Weights of a small mixture-of-experts language model, trained from scratch on English Wikipedia: width 384.
Below are experts of layer 6 (counted from 0) of a mixture-of-experts language model. Rows are named router (the router's row for the expert), gate (a neuron's input weights, with its number), up (a neuron's input weights, with its number) and show model dimensions 192-239. Each number is 128 + 24 x the weight over its row's rms, rounded and kept within 0 to 255. Numbers have three digits each.
After each expert's rows: "mostly gets" lists some tokens that are sent to it at least half of the time; "comes after" lists some tokens at least twice as common just before its tokens as in all text. This comes from a sample of Wikipedia text that the model never trained on. Tokens count by the router's weight.

# expert 23
router:093105108141149095135146163085134105136106088114134154153191108128160090135146144138153097102143147135111108183137121130130104143096139098151128
gate0:118150109143105103123144137163128100113117123163081067135115139105176132109136108116120138139147151140157144110140173148112127097062126096126151
up0:132120177102113145115067147123099116137139117127165151139144107153115127118125140170107120110143146125158135129141122156116126071136160070106172
gate1:094136150098140151089127131163132173154129132133110122125107130121157110134142096138145171130121106111133102090122125162145113131155133169154111
up1:176125127128121153088155131179098139133121133148109126171094149116153115172144103144122109142134116162124100113177111110134167100092123110134113
gate2:120079130116097175147132144074156124127112135126124081130127111117133133099146155124142144114125169128102132136091129082142137179144136144136116
up2:117130129141107144139099076083122113113105163092133118061113133127132148138133123105109146111112136135106115129176140180162142107132056141125160
gate3:113133142174127121147162096125134102098128113115142092176179142108124094155116123120129112130129137105109147156108083144119118117132130150113096
up3:113115125094130156121154116174149134135122092141122139093084098161108150138144140169163133095185099122127116134133154132155092139160074094129145
gate4:096125090120147146134133109098149134107159181134087114114150128133144140116136151133132134115159134083164104168121160151191141169148113113100073
up4:139134110128126103141172093106147119153112141105156119138151104123134136119156139104167091139135101135115116117144110103107157117138183089134124
gate5:097103123143118154107126146131116118113116161170132123102093149130088137151114118146130111090117144120129122153127119127147163150096101107100155
up5:152118068163086113158117160128097119097138149121124089102120177132108146153161116143109130132071105177139145132143099121116146118130084137128128
gate6:158155193111174121109138159138140141149105101137120107107128136140136164125138112089139143112100075110149157133146128120123150198122123158085126
up6:153135142149126142147136094166118147123129129097167134123122100138111155133111126124113120098148129119111129144105136110140151124130130142118137
gate7:098115157114119132130106140118178113109121128159121108092126121141142124083124135133110149126113123143128135118134145135142131133109110145173156
up7:144128167102087146116141131188122110087130096140136118140150127131127173125165154083147096126099115100086170129130182161159153136137139102150081
mostly gets: "==", " =\n\n", " Born", "See", " Best", "Personal"
comes after: "-", " \"", ".\n\n", "\n\n", "==", " ("

# expert 5
router:138129143144106141106139157131118128120143117121153127188091102121137152143125150133139145124136120081111140182156149070129138110138133126130146
gate0:154105116132161113126135125120124124097139129116117094121138140120106163119132109148116072148075144170179167148122121115168137087121097124156120
up0:141150134136095130135111116111134141176121115083115138151129125136137146167127166157097163159098118108120130129133078137123092121101126156114093
gate1:116147117133155144115124161106129153104137120160077094100119137142141155144149152118127127120168114119074153147105162137174147133114166115102118
up1:131146099157129119151145143122157150131130147136111104142170120151144126144109125178102151172092130143156122096123114111106159117127109138156114
gate2:103099154111127142086145140144093120114097103099136119132121131177129128122190070136090132128109155132134182099122121160068145142120101173162121
up2:155124142133133122124134105139124136104138105099109112122105080107131141098151090108118085102094098094109155128153133109146134132115123149143096
gate3:116093168112171138137081091143122141126164118123106136118140117121132163119162138109173149085121135084148115146088143114129110086105123125111157
up3:133143166149144123137123099180117115159148123142110123114107097138143158168113122109134165139123142118106128145108144140132163108153141094103126
gate4:147124145132090149148152143157115099128144089173122187159151102139091139160124113123122104108145102110125143141113134148144115131115137101157108
up4:144123122110156125097146126124114171148137054148133138087094135133150112130094136160180138097137105143123120106119139143104116157149147135109169
gate5:163148115128062106111155147124078139130138135180127129103097102141120109162174155114130125149209163146101154154160123097131117124156131147113150
up5:117096136139119101083169092143155134128106159114106137110141118109129118152153157113107133133145121103123144165127150097143148136152104116107139
gate6:143143092122191123165143163117101151161132145158138161120095098144130121141141139137142154130112130105145200102116118086136166159118121090119130
up6:115102134131133106112135145129106139132168174114148113106164080168104173141116081102078105082114149128156138103147084147128117143169140181126147
gate7:130177107154106123178102099140138096117136125178090119135083137096117113126147115101140141089127120133134102180121135114143104126131134093127121
up7:098170111097135141125171113121152138150130149135102148130111171119133100163100140122156147113103148138093149108167120103162188117111143113183105
mostly gets: "|", "===", " second", "====", "===\n\n", " third"
comes after: " |\n", " the", " his", " a", "'s", ".\n\n"

# expert 15
router:110122140167120043141145133105153141131126133119160107141148151105092109187110111146123122118156116135119089100149137136149151129108119106119146
gate0:110093121108123097108116141094135170094150131128083144114130141084152121146174125101121143128137101126147157075118120147132121174136155132171105
up0:123130139118105143121133100147115123104146137148144169107139115156150173134174125101152155117100074124119101132140089112096123155139142147118125
gate1:131140149145119117110096121127208162126117154105146136129106141130143116119128141154097101146117167078116123162127123134158146162124111124111129
up1:159103132105134163099129077080123108128129120156153136123121110131123147124122143095184120135142137132122136085090120126098134130115113150160112
gate2:159118078141142118133137096125144168094108161097167041149159100109141123115125155141156103139136113138159118123118157146134124159134125106129127
up2:104125158138127179130099094135153086104127105094115116150125117102130134110151090113100132087109089075118112160117131128109098161161090089105158
gate3:118108127167105160132105126094150113139150131128148099156095126142105105113108141116119124141138160071063160067138137109126161111124145129138135
up3:156143124122151108126132162124135113143092124143135129120150142137135102117094083151126093130142165130118091139140128118147164111157150093158129
gate4:093133141133113129176136099114131123119132107105126149136154178107162121077148144094156152174138113126122151134133180173164149124157057177120120
up4:136153094157156140125136146125137103158122119088136165121093156131151170153113142106136136108122112141154117135181138106151175118119180146154113
gate5:076132153111141145145130151135131116120140104151134123088150137076129153183125133064155132092107170142196104164094116154128117093096120103151107
up5:149146118142146105093161153139102133150142150128140153147127146163111114111129151131155120115125055110101157137100148131130151123099144130130119
gate6:120113132137131147108116147132131114129146124159123146138120117121140100142125120148125130120147133106101100083152103091135174141185185106137104
up6:145116155135147141099098134166128132120147135150102118153103142153135159108114112099100144098166134116141081115125092091106118138107143146101104
gate7:128096110113117120104125096171151118097167118115130122125163118102185075104095169136131110108130153116109072146101122177132130119138136138117083
up7:123112148122116136093148139141150101170098093175121140132142120154136106165135140141131122105147173172120126075143113121156176100154172146112128
mostly gets: " The", ")\n", "\n", "The", " |\n", "°N"
comes after: ".", "-", "′", "0", ".\n\n", "5"

# expert 14
router:139107107187080112114135124106156147118116144157141191132084129116158105131106106125155167149150163126106144163152127070181139112133168131085136
gate0:094148144140156132173141162091164161133112127100130135152133165120128162119147121123133174107117118147126097120129119116128158083116076160139128
up0:118138109143142137126158166154121121098112084106096122142096125114128193116129138147122128152107145124152104157163100110084157090139111126145174
gate1:163101163145124140145124081143187142127107123124118068106136110161141122102134132139124133081134148144120115146165120059144120176114108124102140
up1:127109123133095135159124138096111124178096146134088108095101076138151092132171136155146151137170102082151078138131115151130110154094157134144096
gate2:091112100119112144149127139105158102143141153157112112128118149155100118101145127124130131141170142084105164161135113099166148135151130159086114
up2:099124093140101096156119129128120133138133097156149130112112123136092102127132150138125099142128113138106097144161129133143115109144103117135097
gate3:162093085101105131115100127123117100145155160116165106133130116134167147154139120151134110091101141115142189149081109149160118115122107124130165
up3:133129124168148117124156142121128136129142160167137140101170137142139114096120130167167133151124113139153139122151146152149153091106129126095144
gate4:124121157107147136144132118183105112178133123126122125094085131118130170130116136109128118088121184123129145167161113146140078137134183129163087
up4:165142122131065137148120112171146131125131104143077153108153127148116175166123137131077100151140120144118124137114117108115114165099133138111100
gate5:090108088102127163127139162094136137160116140081156104116131136163116121184115127110123127125090134149119109113116142143132122138145144078159127
up5:103144103163171132139116127141194131093146136105151151150147148125126107146136157131153112145133112132171108112118115112114165150139092108097136
gate6:117113128119101148132139149141084090113127106085115148107115145135144133131164142110115114128137131098131159068095146139088137148097116134105144
up6:140063099123132160145117150144155099141102151144111150142161131099101111143122121118134142102088151141148163172143123122103111141138136140122114
gate7:122154119180147129151144093099131136081115126089087116097114122065137134139086123113082121132112141113128112096125125112095180135142133164126167
up7:147102133133119094100129109122133138141109137148112142143130102129122156155107121122151128113163100110128154174137112116127102147134106152158133
mostly gets: "′", " —;", " –", " —", " LINEAR", " ENG"
comes after: " |", "0", "1", "3", "2", "4"

# expert 11
router:111140117130128072159134118141127111111159104100139113143124141115140089131138177099167132130114161151117089167148134088162126111138169101145172
gate0:104114122094078130118103112123136124131131105120167100063094117117118132131131139090151116105110107147113123140084132136134162154141076100158145
up0:154106103106110117149127094146120121172127106121124178131108137146130126141131143140129127094089126132114122091131144086145112108124118135123169
gate1:108152134102126156097134133169139055125102128105153117166151143146141103138125098110133174161129131121154113166143122086142099154140121133137125
up1:119180140153146172110144124099174095115152111146141117137107124124141120149195118106136092078184145168160117140153132142164110151081123125138110
gate2:148154130113110126113100104093120108161167132115112122149135176099124179124156133122127138132150082087145103066117168109110115105165096142138116
up2:088131147131105121117125141132107151170129122134146118131121110141118134168092118111166156131146147155102162125127122145156110100103117125149129
gate3:155137136059123114111140111144121135087164154093105101131183153121180170173140105238142157112121149140100110142087142138091120102157123173132128
up3:124103124126122143159079128069146102157140127062125123113162113157143112116135066077091114160114157126113154118174128137157118123136143172123123
gate4:122099113138127141159157121140091082121154110136127193137122170109116096144185129141102129111126178129147150136130169125154122175111141123144124
up4:166166117098118077128135147143121128118156155116155111121116126105169113104131130110115138113121149135095124119143154142139129138114083122135128
gate5:176074173175101171132109110106120083109081108120142133131139128157089143113146159116090122105115117124076126134150129122143151153124156131159173
up5:111160145147097121100177145099091079128093129138140136118156179068143158115083118175138147102192096121159109145122112141138128165133149143123125
gate6:122135132170111117146147126118131113175108143105084058065137118101151098128092137120109144070135120130151089125073090126103111108090151141143127
up6:126141146092093112105093126118109146133160157135158095133124148136136117139163098113178151139118121136130117123134207126155132127147146139150138
gate7:100111121143137138138114121109125096110102111076132116100101063156135150088102167124112130161118110125082141090115181094131084084135078138150128
up7:100111058127105144104125162143119136148097107147142131121130142131129116089135160133133082078101134142154105135132103128133144116136134113104121
mostly gets: " where", " when", " several", " with", " because", " received"
comes after: " to", " was", " in", " and", " be", " he"

# expert 0
router:119136124134098139128120129145114146068104114137185148127121125080154103133113142096147163120175136112106110144139153100146149115127159094117135
gate0:140099117137098111129104125078145155112129124158109142104155129093081163127119122131115135159073114135084077112125112117109150098132135203108127
up0:157131112147124156121098132149074103148110155153109096080073078113146079136158099106123157087118146110131142180094080134079153111122147119116105
gate1:119119157084114134125099113147107136110115139105134143101123107122149113110126143095154090098126132141154129149150131149120131106090129135134098
up1:142168129157139100107103116072145124119142131091084121110081122136140119121117132102112147132139125116128081123142143141146158167104140103137147
gate2:125112140147126094185143108082159120099081139132106135103162128098138083137119141107134156083089135120087117137108163107122154142107122114117137
up2:122097123119167097147048148127076109094169124102151130159140072151147138169161099090164116132128110151110152143170127088099135103173118157133120
gate3:127133110155122110128158065119125133099140120123112133175114173135082148132123117127082081113155134134105115154160110105125100078117122109154138
up3:130124098125111134138090097121153179132104128145126112143126089080152124115172089193116136144094165139129130135122135139103122120118181105170159
gate4:118141165138115111093141125132136091138098117087115140123095138097161099145137182093124136078104127112147121058169118116141156128100154126128138
up4:095118150120127154117128108135096155131152100122131102158150137160135127194076107124097141162115138119146137152106143136128120148117166089124106
gate5:136146141146144108120075103110105157128152121169101144129135120102117148117100115111183152143156162129154129109152144079086153115130096136090118
up5:110082102119133125148189157161128072152135161112129097116148144107147131111139173083114135111130158105144112095108108146114138111127121160139140
gate6:137153119146114106099124069114144109112128097075103172143129098136119134115134096109138134149110138097167128150139133113132082115125153099123131
up6:159140128127160119150155124129119060205148105154125136113111173123079108161140136110136121184093141123122092090132118125148180143145148119152137
gate7:129098135185148149101144114154172136122128113149142131134133141168203136152126119080074107145127123161111152185144141138124162111130159123100116
up7:114121083142148121113166128152100143158159157097115168124148148133144124144094104125112147111108152131113143099157147092130073149150113147106100
mostly gets: "born", " Votes", " born", " Candidate", "/a", " Apps"
comes after: " ", " |", "|", " (", "–", ";"

# expert 21
router:118137165129111122175122163149115140123152125123127154136135126118120151128145153170131144154104102149093126146125136118158107117132156128137140
gate0:152124120084141083065116117103121133120139156133122154111112116127110126120126139140144166133105126187196119091092106111189114127179160115123119
up0:096142145149135136083096115139141127129183108098097118146130121168138125119148102130156153116065122146074085152163159091119112128119130161126084
gate1:115112134125120146167139135152099166152126136105137172123152094147150142128145170123117141182103124130087120097145098151144187119102116055157132
up1:168132108120115154171101105137161146106188102143127106149173154109138154134099085137129117161146134107116121122115162128155114127137134101173114
gate2:120091149143129088134131128130102098181088149160102125141137106139172201096145135131117130173125097132105090097133097167140141141118122117132119
up2:119127102134096104120157135118146097128088148158147127151146126123139134114149096127108099149117116147144111117135125154130112136112141148095125
gate3:113133146114102120137170133150131153128154123140126154105146157118149161147111102144152129127086117130139107170124098142085137135160104118152100
up3:169157171118142123160144183118100144123099105153142184124082160111133148133133137128075155138096125119161089138137127161129152115172117130138107
gate4:121096100119092108123139155124139173110141155128128104126143128084145099125106171123160124125166145097128138068161117134130139118097118128123118
up4:127141105123194120135131135134140129094149127100174125134124117124145126109120114104107160114129135156082105125115122155090152096111151152102124
gate5:129081117135189129110119118151157100101119166131152143148127187157153156136117110111151132131144152160097113147093154094158116124131131077137090
up5:160075167190137131147134120144148116075172114154139121124143119143125132102123150113134119096144108169143146139131114144120155151116116138106128
gate6:149122128136136105138120123137177113117136131141132146132150175173138118180109130145167118129148124127121124092140121168111134104110137088148148
up6:155167130187144110184151135128130116157129116176103129115125135158107097105109158157165133141109107104131194154083107134122115092168124112163134
gate7:143147107141125144163128165137119129132112168090124150120118140088109113151108142171123180120096128135161112106104127162097132116164121114115118
up7:105123170140131144097109102093125133108147148177076123115136106098152132126130126139129128126134122103124145115151139122123143099090167123146126
mostly gets: " and", " but", " &", " or", "-", " ;"
comes after: "\n", ")\n", " |\n", ")", ".\n", "\""

# expert 9
router:168108171134107079125118107115165129150093133140101141197156120097144115136106112141120107126151122115124109125139169120163114131132154067128135
gate0:168137130114071130118132105123119127133119110108144122132105151116158138107093106141148122109146157095163160130092118085140175125141047111119154
up0:086090148104116098140167085137125120097129130112101139180133125110121100161172148113144074115145111128149145139148113132191119146088115161148125
gate1:145137111118164156107145121100116109139104108154114162139112157113149107100103112120155144132116110150157102150088083144136176152172120113138109
up1:111145163141138084048138125116171111150116111122081178138147134123128141112089137132126147090118083104135149115144163139152161120126117122119139
gate2:077156148135093105103105144146138108154084186133084109157136150156157127165104084138132159135143138128143118148128132121140108159096144116129127
up2:114158100086112104126122112122093111124126122130149144127104141121104124152206141112160154103123130128108112145164154136091109117104163084115153
gate3:139133121154148124153098060100154112146128106172138144150127078138101134083177121149092075129131130091146132154174109114122122107104164125150139
up3:159116160138152166162146146122151166148141136145129074157119140105131115123141142150127124167129131101123084143093120099112128106075060133132125
gate4:088145078129177165094107083112154144131138100188146149142135104111159105128101128108102102117134128130094127132125154143144138089136137127109156
up4:133080078101138128085164134133094159120163149156136104116138119135125154102127092157135109124133132146133109135135165167086112156153145172123124
gate5:159122081129125128101093093117105136163133174169136166137141123103065148168091114113106140143111159129127141114109150102158144085103119101098136
up5:151107104080123119152134111172079108092104099119104133119144099147157126086145074152126177123101179121121116121130112149106128147124141162117103
gate6:121086145111159165135114131114095137090140128097152124174150120139087139085114140133149114133140117150087141134077110149128114129139124150122115
up6:108146142101125136125136117116156107144100123101072141118153089154134136137081091128112181100165144139125091100131131126151149149107101100159140
gate7:109105104102143147123116153085117117104096141122107138115120114120112152151135112109116171157127165128133113121118103071148161130103105115110115
up7:119141105112133108112128157135088119136159117139122105135115140094091162123138081139140139117121084162165110113127133083141103141148153121091133
mostly gets: " was", " were", " are", " been", " be", " is"
comes after: ".", ",", ".\n\n", " which", " It", " it"

# expert 4
router:104122131127091119127108153107122129121148151127091185137154105093145149123144141120141126135128123129090101168144159114132109131144172127121148
gate0:124172158113170131123130104135143089128138171131123109137160121129108125147122113178111139124129130122130127111136165137125146080153116113114154
up0:126123117140100094110081117172076122143134120124121089106112146113118125122123099148099103125145129130171140093130128109149111091168137119126156
gate1:136119176143104153115098117112144168170199133065124109129138111166162118148152106134127126116143136133128102135128120118109158166108139173185150
up1:105115130135130117171135132096146124129141131111112160118122098104116158134139073111076123134090124146099140133128084133142106136114148136117122
gate2:147155118138132127108161089145118147111139149139148108114100153136088122135151144093138116115133101128114114174095141107117083156075117083125105
up2:117152121097133151107120194159099170086088105119135126154142152113175108146097111134140116099106119178101110055138093112130148091121085113116120
gate3:122141143137149121112135159140125137107133144122078143140112163116125107104174133160097156118102170131092112122103128140157162113123112110138110
up3:093177124134128161142135150137114128146146124171129136121149150127185145113106134129143144120136103113171135177119123145119086158133136169159108
gate4:150128106142158158128163118137127091093134162126170165129098145123098135117100137103132129110146141140106109141170127131144110119121162118160138
up4:106153122127149104098154149081127140150127147120034150099127103129152106115118104096157114164157085119118101076108122190131100151130120141113115
gate5:117089136101198147135109152134107095155177109182128079158111129134118123103111119136116101126108100147134124063142120094117112142144145091108157
up5:110104151098062128119088128127136116162164083122137079157109128080139140141112133092138141098140134086151154177110120153116149111151125089131127
gate6:080150100145145122151135150136157120130165088081140200138144177074086149146130091124095093123138120117085148129136134122111100138134149125132130
up6:133156122077116138125148126162111160159133145121112157133120123103133102083118140154166140114162151129190100166092130124112130141125150120136117
gate7:108109141117126149125141121117141082091123125145116140128155110156118097111090133105135089134129090115124119130114133108108117162151150107145142
up7:109172159106165152156090119093135087142109125115143107109088176107083096155147089154107118159153119122111102098134159106133115117125141165121138
mostly gets: " the", " a", " his", " an", " its", " their"
comes after: " of", " in", " the", " a", " for", " to"

# expert 16
router:103120147154094142110121125090119121098161150107126178122139134087100137127121099133140165128140131148114076144123157131152110115120159143121151
gate0:120123183107152104144182138131135159094135142128142131135065135165108157080108126095111125076128131138138130145126182099114121139142111130163125
up0:150125144163135146147090119151129124133119050128145099129126141142106096124146144128135130145137099124094141142073112128159135089114135144140114
gate1:122129140171153140118135131144115131108117172147100165126159125093086115143093125135138159127131119112106145095152154161137160145178127107129172
up1:142129151136194097144102113106090155142150112123127101092116141103110129137120134097112117103115133122122138141166147106100126133125111099134133
gate2:114142108131141111140126082119117139137097134149103141118131126109131155100161136150128158156084151146110140101084141140084115147138147130125155
up2:132141141109116137103114170102144095097126106128077131089132139095107107131132127104104143126141087118156143151115141126119131125142107128142144
gate3:121164119129141113124118119144135149117152138110141100147096116127120128151126159090136083172147183106122166111099142113158117070113081117127136
up3:124105129139115108116113125111106125105099119140134086102102137106124132166146127143129121095188098107123115101119108133182072118128128137090135
gate4:120140159182159150137102143117145132118075105183099127126172123129110130126149115107100113155061092138161105144089176118135139085164144124132129
up4:157114141137107149178086183122140076113113127122149130172122131151124139114114103150141141097122137139108121133105161163161133103171132132116118
gate5:111130121118147096122099153160150084120183145136133122116131181115140094107167151127121160077151126103134160137132132197087140082135088121120138
up5:109115117091137162152130120130163077121119149123107110162110164124137108154146148101164084133137101134166107162123096140130149172117141110076159
gate6:143073133158144097156115103064133131145126150103132155116147144094094124160110111159110155159158098138183148156124123099136105155101127147113140
up6:136146164137121103151144090128115070123147105110130126115141108141127149138138117144159116169172103059097147160148107124110124122121100149127105
gate7:131120135161156145065117154118129110155135135122142134189088113103164129111104098152170112115119081105128155117141115151162114158147164133106179
up7:128147092128097136148119098156188145145138110124176132145173092182166087118124134146135136114149194082126112142108119167142095109080093093116128
mostly gets: "SI", "131", "VN", " PA", "FA", "120"
comes after: " ", " the", ",", " (", " of", "–"

# expert 7
router:113100129129103127124079113091164168123112063177131143100088144108113132157119135110157142141129147121089150151161120133127135135144090127122154
gate0:132148096098146129149118152136152108105166172142169122144115140160121117146138137122120108142122121140135105155174101153135142123150144182098115
up0:076133141102123134097148103112091101116104089160131161064123134145120138163136130130090116084148132130119122169123124115145092107168136131109121
gate1:146155122126111173123111103126120118134110128122103096118095134124166143147099116147095141096149147175098132082073123122112140115090123152128130
up1:096159133116076123104131137140119173145095154132149127110120160157087153091174155104135132116109104151132180148113137166136136075129120134117138
gate2:153172145158143086111137109109118133138123139117136141118150153134128134110131162164149101061176134110133145153117091125132135125124084066104088
up2:132114111119139133106136143119167110136145082101130146142117082098122120169159147126132115128143064149164136097097125121109158135149087129132146
gate3:133158079112103100072136141109144144140128120120161122153094095110103072178124146128137103102145143156160142136134135128169108165153091122125149
up3:129153121082136112111123150121117112085130162123113101094124131151139137160136112130154124164180100129111132057099163112109127151109107121112075
gate4:121145137120100145123137138129150120163144160154142117122111102187099112134107149136156154099125139132105152149150108139098163153147166140140137
up4:099122168114160086102157169145144159124137132121084112150124150121124140132099120151108154114135084142140137130090170175096123121142092112154159
gate5:138090163141120110108145102112140169123131122148131148138140105122147143089105110112108131122106130110114126104111195111132133140123125103152106
up5:101109162143121122158182146134137118098114095137086109139117096116194142124105118091142103137132117130154124126095131148112182121139156136157122
gate6:121123143117122151122108113105128138152111119185144135125105155123163133120090146141114133117109130118125148073116114132156126131134115143147167
up6:105129152124134186103160114127109123108108122105127071127121129128123116123114131129110100157132111182107101111081085168097123096142110139117129
gate7:094118150161132129091114140147150144109107091112129128104139118164128122148122140118109136139198118143146106104151141108159152142149100134130122
up7:132134114087075169107127095132145127130130145132131119151131074168141096119157159100156086098105138126110148082102141150126141090162123106135134
mostly gets: " in", " until", " during", " since", "In", " MPC"
comes after: " |", " ", ";", "0", "%", " −"

# expert 19
router:106093150160092150125117138124110130104160135155118119151147145080176127131143121122141143131126161110131073187145145113156102107153125098114116
gate0:116151114095116122120148131136138144153089083154149137124140105132099117147084086130159094112113161118128079091106137149111155107149151175104157
up0:120142144123154159092149140148141091147160128164127126117137124148128166104143140134091101130125140164137107128109101128133158117157129125082157
gate1:153138118134090149080164122164151100111099106141149100133132111128125151127120120106160147131141153111148123108150170134096122139132140141144103
up1:110119158106181161102118110178063171133134144087139172160150124161131127112112131134119184151145148127126153111141145103105143128150149088151083
gate2:145108090131115098107120141116143174088078117166157091101099153131097117145072082156150122133143146131120170098117155116110133135120148111108122
up2:133154140093125115156140096148138146134148125119106143092168149109144132096145143126200125145170123151145125138129132143096126127150138120104135
gate3:151132102149104095135160109131127120103125197167121077156158118144142082117081153121129094122119144123164128141139168157137110124124139095139119
up3:131145113118150123130161142115148143091126150103151131138152141166134117120148136159149114119154134153139160103145114177132126133102114123103081
gate4:111114195134117129123166129167135114158087117102134100123120123124157132123170145158147129121151129128121159137083151141165103147137130088088104
up4:147091123187129128173097129126097069118116149145124140091105100145138100120114136138089132179173113106108126148150137125059120131058116151153095
gate5:150136111134124114148117132126125117192166109125113135117189156110125140104114149132130145118118124107122109116141138164124144163111107126148137
up5:108147144146129164158160132151128089170174192074138128131127085122136135148147138155123129123137136137123100178144120124097119096104142104104187
gate6:105153161148132154156145127104091126155153078117119122124125112072165146124106154145135121125115135151081142147159141147129113082127101128160126
up6:105099093125094122102135136130136118118189157204112100143119114115104107131090124173082178135169133118154112130095109106128111098127128104093114
gate7:089144064105153135156135110158119149138147107161087097118116130129179146204138107183122145121101125134146175143138145100140097110084157116118094
up7:134175134096161118165123085123117107116108173147105128104128175084162148156112150163142133109117094156110105140162132133134124119128177125110113
mostly gets: " area", " system", " story", " church", " community", " areas"
comes after: " the", " a", " The", "The", "'s", " new"

# expert 8
router:128119122123098106119097153115101125095147123176123143127129127111168081101185087129148146126135155112094134172140163092139157146114138155140158
gate0:131105122099144149139098144095085131086167118121095145111089095104115129130094162121195122166132120126160102137130145100146103110144142126143151
up0:148149147106160134138135148080097106100145130137135138125152149133152137182106108137115108115130104183108145136154107137162100137171116120128093
gate1:139157091148137112117152135104134153144153135136141120127148120134144116082105126090144115137085140171118101101119127094110151110125136095157156
up1:166132110113083118128114123137145175144140114069128136154091102125153122181138145143099153135129173138125116147120109145160109100125144084122120
gate2:140099117136112138093150167126120089142178102110120149132101133122098092164168105111095163112134116079102166116093120129107074123130087118123133
up2:120167090115154093110129138157152101097115149144113135133120102111165140157120075120141103159138179137135164130138113167156087141197131170082154
gate3:127102131122132126098132129113151148109170142100136125131126116075129153097150119159138118141126122112175154178162137147170099122125139099125080
up3:130141116097124157117116130124131126165126153102138124106133115152102119128108135118150158103142132138148098141114110116141131093130130092128118
gate4:115098100109114101126130131069151129147159134114122132087128099091172128154137129108104121130139135123138142134095150102133153109173135123108145
up4:135128137134134119170177148115136156121121157150122141116095115097151153136113132136146117109109170118108147147160118162094118120172128115138174
gate5:128111072144107054147127093128127108137147134062174160145138092137129084110110097127111094122142144126169125111149127112101147125137111135138148
up5:146152150096110126147099100116143157130157120142122128169091104096146129144143121146135129122103141125154134109108118128122151103096199149134127
gate6:117104166142097163115131144121113118162115158123135137098116141124121117121106092111157125138123148172118102189107126146137140143126129130157105
up6:153142130125111146083072088158110115128121136115099088086134119176111134159147147163157122130139153101121150154095160172131138153107110170151158
gate7:103106141085156162145098126126100115131148110121109136148129128127095154118168093142128135094073116116109118114143116098131164147097175173117151
up7:158118176127142121156142132079176110146174134190138117131151151160161124115094121139136158157129090154076145098133108144120085082115078105152139
mostly gets: "5", "6", "7", "4", "8", "9"
comes after: " ", "201", "200", "202", "199", "198"